{"d_model": 640, "n_experts": 6, "routed_scale": 1.0, "scale_expert_input": true, "lr_router": 0.000713, "vocab_size": 8656}
Below are experts of layer 6 (counted from 0) of a mixture-of-experts language model. Rows are named router (the router's row for the expert), down (a neuron's output weights, with its number) and show model dimensions 128-255. Each number is 128 + 24 x the weight over its row's rms, rounded and kept within 0 to 255.
Before each expert's rows: "comes before" lists some tokens at least twice as common just after its tokens as in all text. This comes from a sample of Wikipedia text that the model never trained on. Tokens count by the router's weight.

# expert 0
comes before: " the", " a", " The", " \"", " his", " he"
router [121 102  93 164 168 141 168 152 102 147 166 174 139 114 128 166 127 125 118 143 134 148 132 134 101 168 120 150 145 110 115 119 160 136 154 115 137 115  97 129  77 139 164 114 114 111 112  89 117 147  82 126  79 147 128 130 146 117 129 111 122  80 101 167 130  70 135 100 134  61 113  96 141 132 128 129 158 134  72 107  91 167 102 107 101 125 149 125 122 120  72 124 163 173 144 148 133 132 151 145 133 141  88 144 152 107 138 147 152 138 100 131 156 123 121 150 135 134 116 139 138 121  83 149 140 160 134 167]
down0 [150 152 114 152 117 108 138 137 135  72 127 132 102 125 104 124 139 148 132 139 108 135 164 116 119 166 125 128 153 125 151 140 124 137 142 138  93 190  56 110  81  76 139 145 151  99 162 109 140 142 117 140 112 135 176 123  67 124 180 128 127 105 117 137 132 131 151 139 120 122  97 126  72  65 181 127 111 169 109 120 156 116 158 143 158 140 113 100 142 148 127 118  78  75 132 173 197 117 113 132 144 107 137 156 162 135 112 115 139 108 147 110 146 130 114  93 148 148 147 130  99 105 105 108 164 154 101  70]
down1 [170 128 129 112 110 105 115 119 139  86  93 159 122 118 179 118 100 132 117 156  84 120  91 104 132 112 132 144 144 127 150 140 193  98 130 153 150 125 126 116 140 140 122 166 135 125 132 186 102  91 123 140  91 129 146 134 122 127 124 134 112  93 154 124 154 155 166 154 121 168 129 111 122 140  83  92 152 101 126 107 126  89 111 140 177 151  81 135 140 130 127 121  61 129 169 135 120 121 143  71 127 124 142 144 163 142 128 130  82 130 132 136 111 107 142 127 161 113 125 193 110 114 117 114 118 108  84 128]
down2 [136 112 107 125 150 125 120 111 110  88  79 124 119 147 119 115 167  98 136  92 128  79 109 125 126 111 116 148 118 152 125 148 108 142  75 102 153 149 141 104  89 145 125 147  77 148  99 104 141 108 138 122 176 119 132 179 135 123 117 115 118 144 107 137 153  97  88 174 146 134 155 138 134 178 150 109 147 100 135 133  74 143 109 109 152 133 106 186 150 136 126 173 121 106 125 113 141 120 160 113 106 152 105 165 139 142 131 137 126 140 130 135  99 122 122 125 115 102 110 137 164 104 106 128 146 114 174 140]
down3 [139 114 116 160 146 137 158 102 171 113 131 120 136 125 170 130 159 153 147 131 114 103 161 101 120 182 109 146 167 138 120 169 145  88 141 113 130  95 108 106 143 121 165 177 119 133 106 127 129 139 121 127 145 107 131 116  93 113 133 149 133  96 134 134 151 139 127 148 146  97 128 155 118 167 111 138 151 116 143 140  86  83 160 171 118  84 134  91 117 126 147 116 105 113  94 107 171 179 119 133 114  97 131  96 118 103 135 116 140 148 110 141 142 124 151  94 106 164 123 115 130 113 115 120 125  98 139 114]
down4 [129 126  88 120 145 172 147  92 128 128 133 127 136 141 163 147 138 160 151 152 147 112  89 151 157 129 142 160 109 185  98 124 125  87  93 123 135 144 127 122 151 130 114 144 126  90 153 115 132 112 161 113 115 149  86 128 161  88 170 130  98 140 129 126 159 125 132 163  82 131  82 123 157  96 117 155 156 109 145 123 134 134 156 135 155 142 113 104 137 113  93 182 129 119 117 143 138  91 111 141 103 170 104 152 124 110 155 124 119 130 173 169 126 167 113 163  87 106 138 121 115 114  88 170 123 159 132 115]
down5 [160 109 172 131 113 189 149 150 122 164 112 183 114 121 122 148 173 142 146 172 112 118 113 132 103  87 120 111 151 131  90 145  87 129 138 163 116 208 144 120 137 144 103 121 126 137 128 115 133 162 129 116 163 101 112 141  73 131 106 146 146 112 154 106 150 142 157 161 127 126 130  98  88 133 110 109 161 147 121 151 117 101 132 127 152 122 117 103 104 112 144 110 150 154 161 135 145 130 109 125 170 138 129 117 153  91 114 112 107 140 116 112 122 106 132 155 135 115 133 134  86 145 117 106 154 172 164 138]
down6 [ 93 140 105 120  92 124 123 157 133 140 152 171  98 147 154 146 140 142 112 128 134 163 121 138 105  88  71 156 131 124  96 139 145 129 126 145 140 151 173 101 187 122 131 113 119 134 134 134 104 129 142 159 133  90 145  97 121 140 130 145 148 156  95 107 140 118 117 125 136 171 159 157  89 153 141 132 159 167 158 150 159 169  79 121 126 120 125 138 121 147 148 120 134 143 145  67 124 121 150 141 116 143 177 153 120  88 117 121 138 130 151 105 143 121 106 102 131 119 139 175 150 154 110 139 111 125 128  88]
down7 [106 187 144 185 112 100 134 143 148 160 149 184 139 134 122 169 106 163  92 149 135 150 129 119 131 129 135 130 130 131 149 172 103 142 126 144 130 108 125 154  81 164 149  94 116 119 143 131 142 199 140 125 125 109 111 181 122 148 157 104 128  97 143 103 123 127 134 115 162 137 178 133 111 114 108 106 129 138 138 113 150 119  94 136 118 158 139 119 146 138 150 148 140 115 150 103 113 150 148 124 160 137 178 123 180 136 124 116 135 140 118 204 120 127 134  99 159 137 141  99 136 181 125 100 142 107 135 109]

# expert 1
comes before: "20", "19", "-", "18", "1", "2"
router [119 132 152 149 151 195 154 157 163 115  86 143 147 157 109 100 152 154  88 125  95  92 109 193 170  93 131 117 124 130 114 119 125 130 112  97  79 148 117 142 169 121 152  75 159 116 101 150  94 177 151 111 109 109  70 126 145 142 135 139  84 122 122 137 106 116 119 109 129 106 126  98 141 126 118 114 127 134 116 132 154 128 123 103  73 118  82 114 112 124 187 111  92 124 121 118 143 172 128 157 140 151 147 160 181  98 128 127 175 133 100 112 142 151 113 148 128 137 103 150 172 111 123 116 180 108 136 129]
down0 [160 110 120 168 159  92 144 130 143  90 116 106 109 138 121 116 107 134 158 147 141 168  86 111 155 171  88 155 119 135 108 169 156 113 151 163 148 116 140 102  90 129 176 103 136  99 110 138 100 107 114 159 143 122 127 118 168 140  92 131 168 126 146 144 160 120 134 160  97 135 141 168 147 143  94 122 139 128  95 151 134 105 117 157 107 117 142 102 143 152 124  87 109 120 136 131 137 158  93 137 102 149 120 127 127 104 131 102 116 132 108 109 160 161 113 146 113 108 128 160 101 123 117  86 139  84 123 120]
down1 [112 140 154 173 116 140 126 148 165 118 145 154 137 123  88 136 130 154 134 127 116 127 117 118 109 124 150 152 103  98  93 144 131 147 158 119 116 179 127 103  96 127 164 139 119 108 131 182 152 153 147  66 107 112 157 106 125 143 144 151 135 118  92 150 141 151 107 130 113 136 117 133 155 109  83 165 127 148 181 135 141 103 121 126 151 137  95 103 116 170 137 113 128 107 118 164  96 129 105 174 149 138  86 157 105 113  96 134 134 117 140 122 131 124 112 164  85  98 135 120 126 152 128 152 131 138  92 131]
down2 [106 150  93 120 142 154 141 157 140 110 100 134 123 137 152 122 139 115 103 117 126 134  98 116  85  97  99  91 129 167 168 124 125  92 120 139 110 130 146 150 173 113  91 104 139 128 163 108  73  90 138 174 116  61 113 133  87 155  88 146 119  97 118 122 128  86 141 150 105 105 113 123 119 112 120 124 155 133 176 160 106 144 117 127 125 165 131 176 113  94 150 114 148 137 134 144  77 128 117 114 136 153 106 129 157 128 148 168 141 131 171 181 117 107 107 119 131 129 120 132  59 169 106 132 128 109  99 134]
down3 [126 154 140 139  82  95 124 119 127  98 118 119  78 147 141 138 145 128 161 169 127 141 131 143 123 113  84  75 183 101 132 138 126 152 139  73 143 142 138  91 113 115 172  92 125  97 138 100 156 111 160 142 194 111 149 144 122 167 108 136 156 137 146 126 120 147 108 157 152 121 157 176 135 151 121 153  87 112 130 146 136  92 161 124 154  93 150 117 125 172 150 121 123 142 141 101 155 104 137 123 142 133 156 123 108  49 105 125 139 121 126 112 119 128 179 105  99 111 139 128 135 131  88 169 151 118 136  51]
down4 [ 96 120  94 151 131 188 132 153  98 147 136 163  94 106  96 155 154 108 140 105 127 174 122  79 116  82 144 115 158 103 142 128 102 204  83 168 161 108 135  94 138 150 135 142  86  94 137 151  88 184 134 132 119 112 117 170  91 170 129 132 140 155 145 110  96 138  86  93 112 154 137 140 115  91 101 141 176 129 146 125 139 119 133 104 184  94  83  91 114 107 148 146  96 155 137 158 101 151 127 105 117 125 143 177  82 114 150  97  83 106 115 133 125 152 163 113 138 150 153 100  87 159 139 125 117 106 119 145]
down5 [117 157 115 114 107 142 147 133 123 149 150 151 122 137 144 124 141 127  84 159 139 118  92 139 168  95 117 125 155 130 100 120 102 150 118 111 126 162  43 158 151  71 142 138 119  97 119 110  90 138 112 162 140 146 178 148 131 121 138  84 100  92 108 121 159 133 162 108  97 123  82 127 114  88 163 147 118  88 121 105 113 150  94 120 127 138 149  88 124  96 102 149 115 140 124 154 137 106 166 156 137 117 136 159 125 176  82 183 136 113 121 131 143 115 102 137 136  79 109 161 113 143 132 161 124 159 110 147]
down6 [110 158 114 110 140 119 114 128 147 108 161 140 150 119 118 107 142 141 131 155 159 160 107 182 142 121 123 120 154 139 105 121 137 162 157 129 178 146 135 134 109 102 124 156 176 113 172 119 132 121 116 127 108 151 129 128  82 147 113 137 140 135 163 114 140 130 116 123 138 130 123 155 100 123 146 142 150 118 145  98  92 135 125 127 155  89 121 144 130 152 155 119 143 129 119 143 183 151 136 109 102 152 108 145 149 105 108 101  94  96 169 117 115 116 121 167 141 102 156 141 135 138 131 113 166 111  97  97]
down7 [166  96 164  82 127 141 135 154 123 116  79 123 112 147 187 174 117 124 125 145 167  66  76 100 199 148  97 143 140 128 116  94 147 119 130 113  92 176 153 133 101 156 109 149 130 140 144 117 135  89 156 142 149 108  72  96 117 133 115 143 149 105 117 108 130 131 104 120 133 146 152 188 158 123 146 109  97 168 147 131 132 127 121 171 112 156 107 151  94 133 109 123 102 117 110 142 100 166  84  93 128 131 109 154 136 128 114 151 129 112 116 145 138 148 151 156 112 120 141 153 124 149 163 115  88 141 101 116]

# expert 3
comes before: " ", " |", "|", " |\n", ";", "–"
router [121 107 124 104 111 171  89 124 128 109 138 135 119 131 129 113  79 115 140  80 115 119 113 138 128 164  75 138 123 136 118  89 142 117 120 122 150 127 159 127 158 155  95 201 135 106 123 103 158 130 130 147 127 170 124 143 124 177 132 176 130 107 111 125  87 115 154 144 141 142 141 137 109 153 125 187 152 116 156 130 126 101 133  95 143 112 128 114 143 131 151 141 133 125 159 104 164 132 143 152 134 123 108 108 101 162 151 128 105 128 141 106 118 144 154 109 148 126 141  62 122 159 175  92 107  87 111  70]
down0 [113  97 124 126  77 151 144 104  82 136 114 133 127 162 115 107 142 155 140  93  96 145 136 169 151 108 123 137 109  74 155  97 155 120 144 132 160 180 117 140 148 107 119 123 140 159 113 109 158 162  88 121 103 126 159 107 127 127 150 106 125 163 119  82 117 104 108 113 133 126  96 138 116 123  81 149 130 153 152 125 152 154 143 145 129  95 151  75 113 131 161 151 119 145 146 173 165  96 118 139 136 156 161 105 103  97 141 132 117 120 149 145 148 146  77  79 117 178 129 120 158 156 144 140 111  98 128 125]
down1 [135 118 124 167 144 140 150 109 125  67 137 123 108 135  64 144 136 140 150 115 114 120 128 164 128 135 110 142 136 139 167 132  88 153 114  95 147 134 138 132 115 143 124 177 129 125  57 135 128 119  89  90 128 121 130 131 167 157 129  97 118 119 118 150 117  56 128 128 119 168 143 104 120  88 140  66 132 151 117 132 125 147 106 121 117 153 130 135 166 131 115 124  94 126 149 106 123 101 136 136 122 140 117  95 156 119 119 146 128 108  94  73 129 117 106  99 108 134 132 100  87 134 129 140  85 112 130 186]
down2 [143 156 145 114 120 158 203 185  66 138 153 163 160  88 103 110 111 156 115 161 169 119 154 169  88 108 117 136 132 127 135 137 142 126 147 105 130 102 116 132 142 147 129 187  91 119 113 104 145 146 136 166 146 138 145 100 150 114 126 121 188 162 124 131 117  96 144 153 107 127 145 105 146 162  99 130 140 162 121 152 120  97 159  52  97 121 109 144 121 144 138 124 161 196 158 138 137 165 184 150 164 148 121 120 132 138 138 109 131 123 147 133 136 157 141  96  93 145 128 127 167 138 158 118 165 190 142 150]
down3 [127 136 106 123 147  92 114 126 133  87 165 202 160 156 147 158 139  81 144 102 130 131 149 132  94 127 138 179  97 139 165 114 155 125 111  99 142 140  95 149 111 104 153 113 140 173 131 115 141 104 131  90 108 100 146 125 129 141 184 119 142 101  84 135 138 142 110 132 134 106 127 125 153 151 163 104 128 103 103  79 128 136 153 161 173 157 125 114 105 122  85 146 146  93 157 158 163  95 147 107 140 113 150 153 171 147 123 154  98 120 126 159 136  99 133 106 139 107 134 166 134  87 118 110  94 111 113 144]
down4 [103 134  99 128 120 146 109 102 119 114 126  72 196 103 161  95  99 138 126 155 148  78 100 113 115 131 105 141 161 121 152 172 140 103 173 116 184 154  97 172 124 103 111 151 156 136 117 107 142 159 162 108 151 133 121 114 140  99 131 131 170 109  94  82  85 138 137 135 147 145 120 143 149 133 149 139 140 136 155 133 129 124 145 157 128 149 165 140 130 133  84 124  98 128 136 130  78 122 156 134 118 116 186 137 113 146 122 127 115 127 160 210 170 125 124 153 137 153  84 173 125 146 119 103 129 129 110 125]
down5 [108 138 119 123 119  88 155 107 122 125 157 138 148 127 139 122  89  93 132 109 122 112 114  95 152  98 122 114 114 162 160 124 122 168  99 112  82 122 139 123 150 151 167 107 119 109  96 108 147 103 113 112  98 137  99 144 134 156 102 105 119  95 144 139 141 159 143  88 145 140 120 133 120 117 111 115 123  92 104 137 163 181 104 102 121 139 161 113 107 103 118 138 130 140 135 102 116 145 113 116 112 128 131 101  89 138 106 136 111 143 130 126 129 143 127 172 116 150 126 137 130 113 118 142 100 123 110 109]
down6 [125 100 123 103 139  92 149 138  66 177 157 163  92  88 123 134 125  90 173 145 113 167 157 157 143 127  98 145 120  94 134  80 146 114 142 121 139 142 114 122 133 146 195 149 146 140 140 106 125 126 140 125  92  70 146 126  93  79 133 110 112 145 103 142 129 132 164  94 140 159 133 104  97 167 129 114 111 171 120 127  86 138 109  95 113 110 107 128 118 148 143 161 136 114 152  89 118  88 136 158 132 169 105 104 141 174 149 130 132 111 101 125  82 136 112 134 113 114 127 123 146 120 158 141 130 104 147  86]
down7 [141  86 138 104 194 101 122 139 121 129 118 122 171 107 127  95 164 116 128 140 134 151 132 186 139 144 150 113 142 140 106 134  99 137  83  72 117  77 133 156 127 115 121 122 129 115 159 142 127 133 141 106  92 115 128 144 125 135  69 154 105 135  98  89 136 166 191 162  99 133 119 134 128  94 104 116 143 165 112 147 123 104  99 114 112 146 120 152 144 126 100  88 109 116 109 133 164 127  80 100 141 111 124 113 149 209 152 140 146 113 147  78 108 150 112 111 104 148 134 124 209 139 150 179 117 198 138 114]